config.toml
n_layer = 10
d_expert = 48
head_dim = 64
norm = "rmsnorm"
rope_fraction = 0.75
warmup_steps = 465
dataset = "wikipedia_en"
Below are experts of layer 7 (counted from 0) of a mixture-of-experts language model. Rows are named gate (a neuron's input weights, with its number), up (a neuron's input weights, with its number), down (a neuron's output weights, with its number) and show model dimensions 144-191. Each number is 200 + 40 x the weight over its row's rms, rounded and kept within 0 to 999.
Before each expert's rows: a language model's description of what the expert responds to. This comes from a sample of Wikipedia text that the model never trained on.

# expert 16
Description: Opening pieces of words like b(ills), un, sc, sub, plus line breaks after headings or before lists and taxonomy fields.
gate0,264,281,185,185,180,194,114,183,310,184,176,126,214,229,70,207,114,201,183,197,156,179,162,161,195,224,211,226,242,198,200,223,208,188,154,228,208,243,103,221,181,220,165,193,200,146,160,172
up0,228,224,183,127,249,195,140,202,167,189,206,107,147,150,155,220,150,183,152,125,123,198,217,154,175,174,219,182,247,248,269,143,108,211,250,242,148,257,163,163,181,209,185,200,187,151,184,196
down0,256,239,126,174,128,169,265,226,244,261,142,136,224,156,263,209,109,195,207,161,241,242,230,184,178,152,95,196,248,180,229,213,218,221,246,194,223,256,211,192,205,185,170,129,125,180,186,122

# expert 59
Description: The a after is in opening definitions, with infobox labels and section = markers, such as is a commune, Country:, Born:.
gate0,206,181,203,219,256,183,203,228,219,234,159,138,214,225,162,244,219,194,228,186,151,218,237,282,183,159,153,158,197,259,190,188,216,179,221,174,190,233,227,258,183,249,137,167,209,233,156,190
up0,231,87,209,199,148,274,225,222,210,200,205,193,226,174,265,263,267,166,155,217,239,196,214,189,174,174,276,258,274,189,214,110,186,187,190,177,216,214,156,199,134,162,147,169,225,296,161,227
down0,168,118,188,228,175,228,220,128,191,164,146,205,224,222,164,111,195,149,170,170,215,112,225,265,222,244,222,244,203,178,184,183,167,158,198,149,288,242,201,251,212,190,202,196,219,197,212,303

# expert 63
Description: Commas, pipes and semicolons right before or after person names in rosters, sports tables and appositives, e.g. "Brougham," "DF | GER |".
gate0,132,123,208,157,157,184,217,237,210,179,141,157,191,264,150,179,222,172,290,272,149,262,177,224,141,191,141,176,240,183,293,209,187,202,202,217,60,169,269,249,203,131,255,275,207,209,180,219
up0,181,160,171,98,174,94,184,267,190,183,171,151,223,196,154,167,272,179,280,263,195,240,214,152,214,229,201,249,302,243,172,162,184,262,220,212,106,140,220,186,227,181,272,222,245,239,192,182
down0,141,194,261,141,197,172,209,184,167,226,204,164,255,237,231,153,138,133,207,289,243,224,176,234,247,202,182,138,212,229,201,172,171,132,223,210,200,276,185,238,243,206,129,137,157,233,180,204

# expert 51
Description: Single capital letters inside acronyms and country or position codes, e.g. C-Y-P, R-H-H, RKC, and the codes MF, DF, FW.
gate0,193,182,193,157,197,229,167,246,170,213,161,222,251,184,271,257,240,238,173,228,164,177,264,222,203,193,107,194,223,144,196,221,189,156,178,231,188,252,159,159,222,200,120,215,147,206,192,249
up0,171,228,175,167,202,160,232,183,225,207,152,155,215,131,227,199,123,277,189,143,259,211,213,225,221,157,206,183,169,191,201,169,104,193,172,220,217,235,265,237,239,212,152,163,236,227,281,207
down0,190,193,165,181,170,311,163,228,231,211,200,272,132,168,222,221,243,268,143,193,231,266,187,174,224,198,203,216,174,156,277,200,230,209,275,189,156,240,249,150,160,132,206,295,268,215,194,178

# expert 10
Description: Line breaks after sentences or headings, table pipes ending cells, and possessive 's, as in wife's, each other's.
gate0,187,240,191,174,206,231,233,134,219,235,252,266,204,216,266,319,217,152,291,179,247,211,187,231,227,234,226,215,243,251,181,148,254,152,178,207,245,195,272,251,111,241,189,189,206,184,187,147
up0,236,183,212,228,216,234,207,265,203,211,178,218,218,142,190,168,197,277,162,160,152,168,142,132,157,250,228,153,189,212,232,215,219,212,224,205,229,220,151,208,272,147,196,224,226,205,155,223
down0,214,182,249,165,227,242,206,195,264,258,111,257,177,187,149,214,146,135,197,252,208,177,174,224,205,180,230,205,242,202,230,229,239,223,245,157,247,241,193,217,143,203,214,195,263,179,205,159

# expert 35
Description: Main and auxiliary verbs after a subject in plot summaries and explanations, such as is saved, goes, would, began, could.
gate0,202,183,195,209,209,253,212,182,268,227,228,214,135,227,236,159,191,247,255,200,180,251,168,170,240,133,222,174,178,210,241,191,161,217,157,197,221,210,186,166,260,241,233,217,269,304,204,181
up0,192,130,135,218,204,247,166,154,175,208,226,139,55,177,206,123,161,201,209,168,236,171,230,165,225,239,144,182,222,217,272,199,277,252,254,233,204,135,244,201,245,238,159,150,185,247,206,121
down0,288,165,151,190,205,197,186,124,129,198,217,199,229,180,205,208,154,180,237,236,215,209,304,245,210,181,176,184,238,175,197,202,307,133,252,175,157,231,236,234,276,215,244,173,184,193,204,183

# expert 22
Description: Prepositions and degree or quantity words in running prose, such as of, In, According, high, much, little, around.
gate0,270,254,239,240,220,160,148,191,183,204,219,206,263,233,197,234,224,208,239,187,224,218,182,202,202,168,185,196,144,97,246,195,162,289,158,193,215,177,158,240,155,223,234,170,231,173,153,188
up0,150,222,156,121,132,222,245,188,166,147,218,189,247,197,185,153,219,207,220,163,188,201,226,160,165,243,156,203,280,235,147,143,213,147,214,214,207,204,205,202,209,199,161,139,156,172,206,225
down0,208,224,119,181,140,252,227,158,205,187,208,232,177,235,244,193,230,158,159,241,176,188,222,173,261,170,212,229,207,151,255,86,170,209,214,170,279,175,152,196,208,252,185,255,217,193,259,195

# expert 41
Description: Plural time nouns, past participles and comma-ended words before a preposition or and, such as years, days, installed, rebuilt.
gate0,270,231,138,218,183,181,156,189,260,245,264,209,248,220,211,172,243,158,208,214,216,162,192,193,210,216,185,274,176,233,234,216,224,210,198,171,198,173,191,217,212,157,188,206,250,187,206,185
up0,208,218,100,256,184,263,247,255,225,233,186,161,235,215,236,186,213,196,130,199,266,173,213,175,212,199,241,203,180,180,214,172,264,177,238,142,249,234,196,203,226,214,253,190,213,223,178,159
down0,113,179,210,236,211,183,196,175,160,213,257,157,199,231,243,187,190,152,207,268,165,231,190,152,167,214,142,170,268,254,196,243,194,200,173,212,290,152,206,253,86,272,223,200,187,246,209,136

# expert 32
Description: Prepositions and verbs in narrative about people, such as appointed by, married, born, joined, signed, worked, tries to.
gate0,199,182,221,242,208,262,201,191,224,223,294,194,173,230,213,167,168,207,185,179,179,131,231,225,149,185,186,215,195,239,156,299,261,231,237,259,236,171,97,187,140,167,186,226,211,164,201,199
up0,170,135,215,149,194,110,206,179,175,190,180,175,173,170,209,97,173,195,190,165,244,129,205,122,187,220,276,189,204,211,217,205,194,209,182,156,219,246,216,192,172,155,184,161,223,251,196,279
down0,221,184,255,279,172,172,185,101,169,216,228,153,234,168,211,246,223,184,202,272,211,192,221,222,249,231,154,172,214,237,282,181,231,237,165,170,210,231,171,201,245,127,238,285,181,175,291,282

# expert 43
Description: Words from biographies about education and service, such as his, him, served, Bachelor of Science, first names like Robert and William.
gate0,165,183,100,243,177,257,165,201,170,210,303,146,270,169,195,156,184,184,314,248,150,244,173,178,167,240,252,195,214,213,193,188,257,221,133,221,208,164,201,215,169,145,157,166,237,236,219,189
up0,158,178,181,139,205,215,223,169,250,210,253,135,221,212,184,131,154,245,178,154,203,171,297,184,210,207,252,234,173,232,199,260,223,253,214,170,211,274,113,198,148,158,185,211,122,194,225,182
down0,252,228,153,203,192,188,227,234,123,176,132,246,179,216,197,262,236,163,225,114,296,215,251,173,238,201,224,208,233,200,242,177,314,218,259,227,149,151,233,143,204,201,166,213,199,247,245,202

# expert 40
Description: Personal first names, especially common English ones like John, Robert, Reginald, often in cast tables, lists and election results.
gate0,269,149,288,223,244,143,196,301,261,190,182,171,257,207,186,209,164,235,261,238,252,207,179,188,260,261,204,139,215,179,183,133,183,259,188,248,210,216,195,203,153,150,144,205,164,198,163,241
up0,140,227,177,216,174,253,278,186,205,132,236,332,165,268,144,179,191,203,156,174,186,166,165,219,153,164,209,241,218,199,185,254,91,178,193,212,219,187,150,251,197,213,261,196,238,225,229,173
down0,206,181,264,186,260,151,203,247,176,235,154,143,157,160,234,245,224,195,260,122,282,177,214,263,279,183,249,186,208,164,208,283,171,162,161,237,206,214,229,134,204,129,161,197,173,234,174,162

# expert 8
Description: Mid-word vowel pieces in non-English proper names, especially Chinese, Spanish, Italian and African, such as Chu, ia, ri, ai.
gate0,244,153,183,183,265,179,226,210,159,169,199,293,98,238,215,246,170,247,180,186,212,143,271,162,243,100,258,192,148,180,166,135,293,189,187,170,198,129,215,168,191,241,213,223,273,291,170,284
up0,260,194,165,149,243,216,180,127,214,170,176,153,139,210,169,225,192,236,196,202,185,189,166,237,309,274,218,225,189,230,220,231,122,252,217,266,185,194,217,241,146,174,169,263,225,159,230,196
down0,194,198,260,163,259,161,239,203,144,160,217,159,264,197,182,286,180,180,144,140,227,127,242,170,181,114,253,240,232,125,181,219,151,141,267,214,212,237,175,232,217,179,199,106,197,221,257,160

# expert 52
Description: The word one, article a, table pipes, and opening pieces after quote or parenthesis, such as "A, (A, (C.
gate0,222,149,292,218,150,195,200,214,222,280,118,137,177,161,128,233,258,273,235,232,251,185,218,207,208,140,202,202,196,176,198,207,189,237,172,220,206,206,134,166,192,231,179,178,177,164,173,154
up0,133,225,164,245,168,140,195,183,161,117,202,252,191,200,262,237,187,208,164,154,168,251,214,185,160,151,228,165,161,176,142,170,177,169,219,189,176,181,200,150,206,229,180,244,161,249,147,185
down0,179,195,211,185,272,161,238,192,245,164,234,227,210,198,142,194,165,202,162,207,178,216,161,206,145,239,238,234,173,175,251,220,221,179,213,190,184,173,173,135,196,158,231,226,211,201,174,173

# expert 58
Description: The word the after prepositions like of, in, to, plus other determiners such as his, their, your, and paragraph breaks.
gate0,145,116,200,235,134,212,129,168,166,142,209,160,203,232,179,171,157,132,221,159,208,157,213,185,183,128,157,236,201,161,271,219,179,196,185,218,97,201,227,192,208,167,178,243,205,201,233,228
up0,248,216,198,178,165,210,178,177,173,128,234,165,185,176,227,229,200,175,180,145,165,253,217,181,232,169,206,237,176,250,203,219,167,226,211,266,158,181,228,277,175,212,272,218,296,230,177,243
down0,193,214,203,238,283,245,265,205,188,176,203,228,218,230,235,182,178,211,206,178,172,179,203,192,178,201,233,155,207,214,182,223,204,201,184,199,221,215,192,171,231,154,188,215,227,139,223,188

# expert 31
Description: Month names starting full dates in prose and tables, like born May 23, On July 31, October 5, 2022.
gate0,216,172,282,156,213,215,245,229,177,230,141,237,148,165,227,208,228,200,252,238,197,197,218,213,249,225,180,150,220,187,125,239,189,192,206,257,230,275,239,219,234,190,163,209,231,194,188,159
up0,110,163,220,217,198,203,174,184,160,248,280,169,140,84,114,163,201,180,177,179,232,179,190,198,176,188,203,170,256,187,211,168,206,209,203,194,190,174,181,156,174,285,195,273,144,92,204,277
down0,266,165,194,222,239,222,161,163,249,156,213,193,225,241,218,285,164,244,214,186,141,179,201,233,196,208,211,161,168,220,246,259,215,242,180,276,202,204,221,176,159,144,259,286,216,164,200,217

# expert 18
Description: First pieces of split words after articles or quotes, like G in "Goodbye", pre, re, un, and (19 year openings.
gate0,195,242,169,193,194,169,203,185,172,243,183,254,232,204,121,276,186,185,217,262,256,201,136,255,248,265,238,229,254,156,177,179,257,258,248,203,246,224,220,230,254,193,175,202,184,216,233,233
up0,151,230,196,227,181,200,168,170,196,212,203,194,202,212,262,195,188,198,197,109,167,144,218,137,186,243,232,199,148,142,207,255,207,216,107,158,227,265,165,251,180,242,218,190,157,160,115,186
down0,229,203,188,237,282,205,242,209,188,183,203,219,239,202,256,165,241,196,246,169,173,205,206,209,173,192,200,201,265,267,197,239,142,141,219,149,198,198,203,276,107,183,227,241,230,199,195,155

# expert 3
Description: Pipes, dashes and articles opening place entries in lists and tables of towns, districts, schools, e.g. "- Barnet Center", "| Chuzhou".
gate0,207,183,179,187,211,236,252,232,173,211,182,231,242,231,167,281,216,192,258,249,260,218,138,204,239,131,134,181,221,121,138,179,214,215,166,146,236,239,291,161,168,262,185,169,252,218,194,153
up0,192,152,259,203,166,230,168,219,225,221,194,199,96,183,276,156,199,200,163,170,145,173,143,208,179,202,235,171,220,239,272,214,185,308,151,211,234,239,120,230,251,99,257,217,211,180,151,247
down0,253,185,173,236,185,137,168,197,260,241,207,152,162,238,216,196,189,236,174,108,111,219,181,210,228,175,283,237,250,103,228,202,191,185,137,205,253,264,182,145,137,231,202,184,220,177,111,227

# expert 25
Description: Words and punctuation inside titles of albums, films, games and songs, such as Welcome, Heavenly, the colon in Deadly Descent: The.
gate0,212,228,196,185,201,234,226,197,234,122,248,133,205,226,126,277,171,170,189,165,201,225,240,198,197,233,275,256,173,193,182,226,143,278,255,169,184,192,247,171,171,230,232,194,175,240,199,304
up0,235,162,162,177,173,171,240,197,213,300,161,197,172,149,252,130,207,184,160,262,182,180,220,225,225,154,177,161,225,220,173,192,224,241,149,246,198,189,178,236,188,245,158,191,174,192,240,153
down0,208,160,223,187,276,187,284,234,177,235,271,224,223,253,181,142,230,183,190,219,202,229,156,162,233,166,151,227,291,223,255,202,221,240,167,208,236,253,223,170,180,217,238,154,207,221,176,143

# expert 26
Description: Pipes, dashes and newlines in album, film and game credit lists and review tables, plus prefixes like pre, under, anti-, over.
gate0,199,197,103,199,241,222,185,220,201,190,102,141,192,191,183,232,154,207,212,178,268,240,274,197,257,264,190,176,161,181,238,173,159,202,176,216,137,216,245,297,141,122,234,173,206,142,204,176
up0,137,195,191,214,281,197,198,178,288,261,190,250,121,228,143,204,214,143,193,230,157,204,191,248,106,251,224,238,201,202,177,164,250,187,176,154,181,139,230,176,208,233,160,231,175,219,217,140
down0,161,129,132,177,186,232,219,196,139,213,219,196,207,150,225,220,183,210,175,189,199,227,203,208,265,229,309,178,154,219,170,216,193,128,264,211,123,198,216,159,213,121,208,221,258,238,195,219

# expert 29
Description: Final periods fused to word endings and closing table pipes or heading markers, such as stains., captain., II., ===.
gate0,246,119,191,158,218,207,240,163,234,181,132,122,268,209,221,230,171,141,172,232,161,153,177,190,204,174,297,112,231,199,227,236,213,180,188,248,206,280,206,203,198,231,168,211,163,207,176,200
up0,174,301,195,164,219,263,196,166,252,246,314,162,140,232,186,272,228,187,204,205,183,156,243,242,228,186,316,244,110,199,180,161,234,252,170,147,169,219,171,210,199,289,271,167,253,169,229,142
down0,181,126,209,223,148,221,217,167,228,143,111,242,226,212,157,250,181,255,181,178,178,89,143,237,87,197,200,180,201,215,248,257,150,206,192,242,168,230,199,231,218,210,156,147,159,149,209,216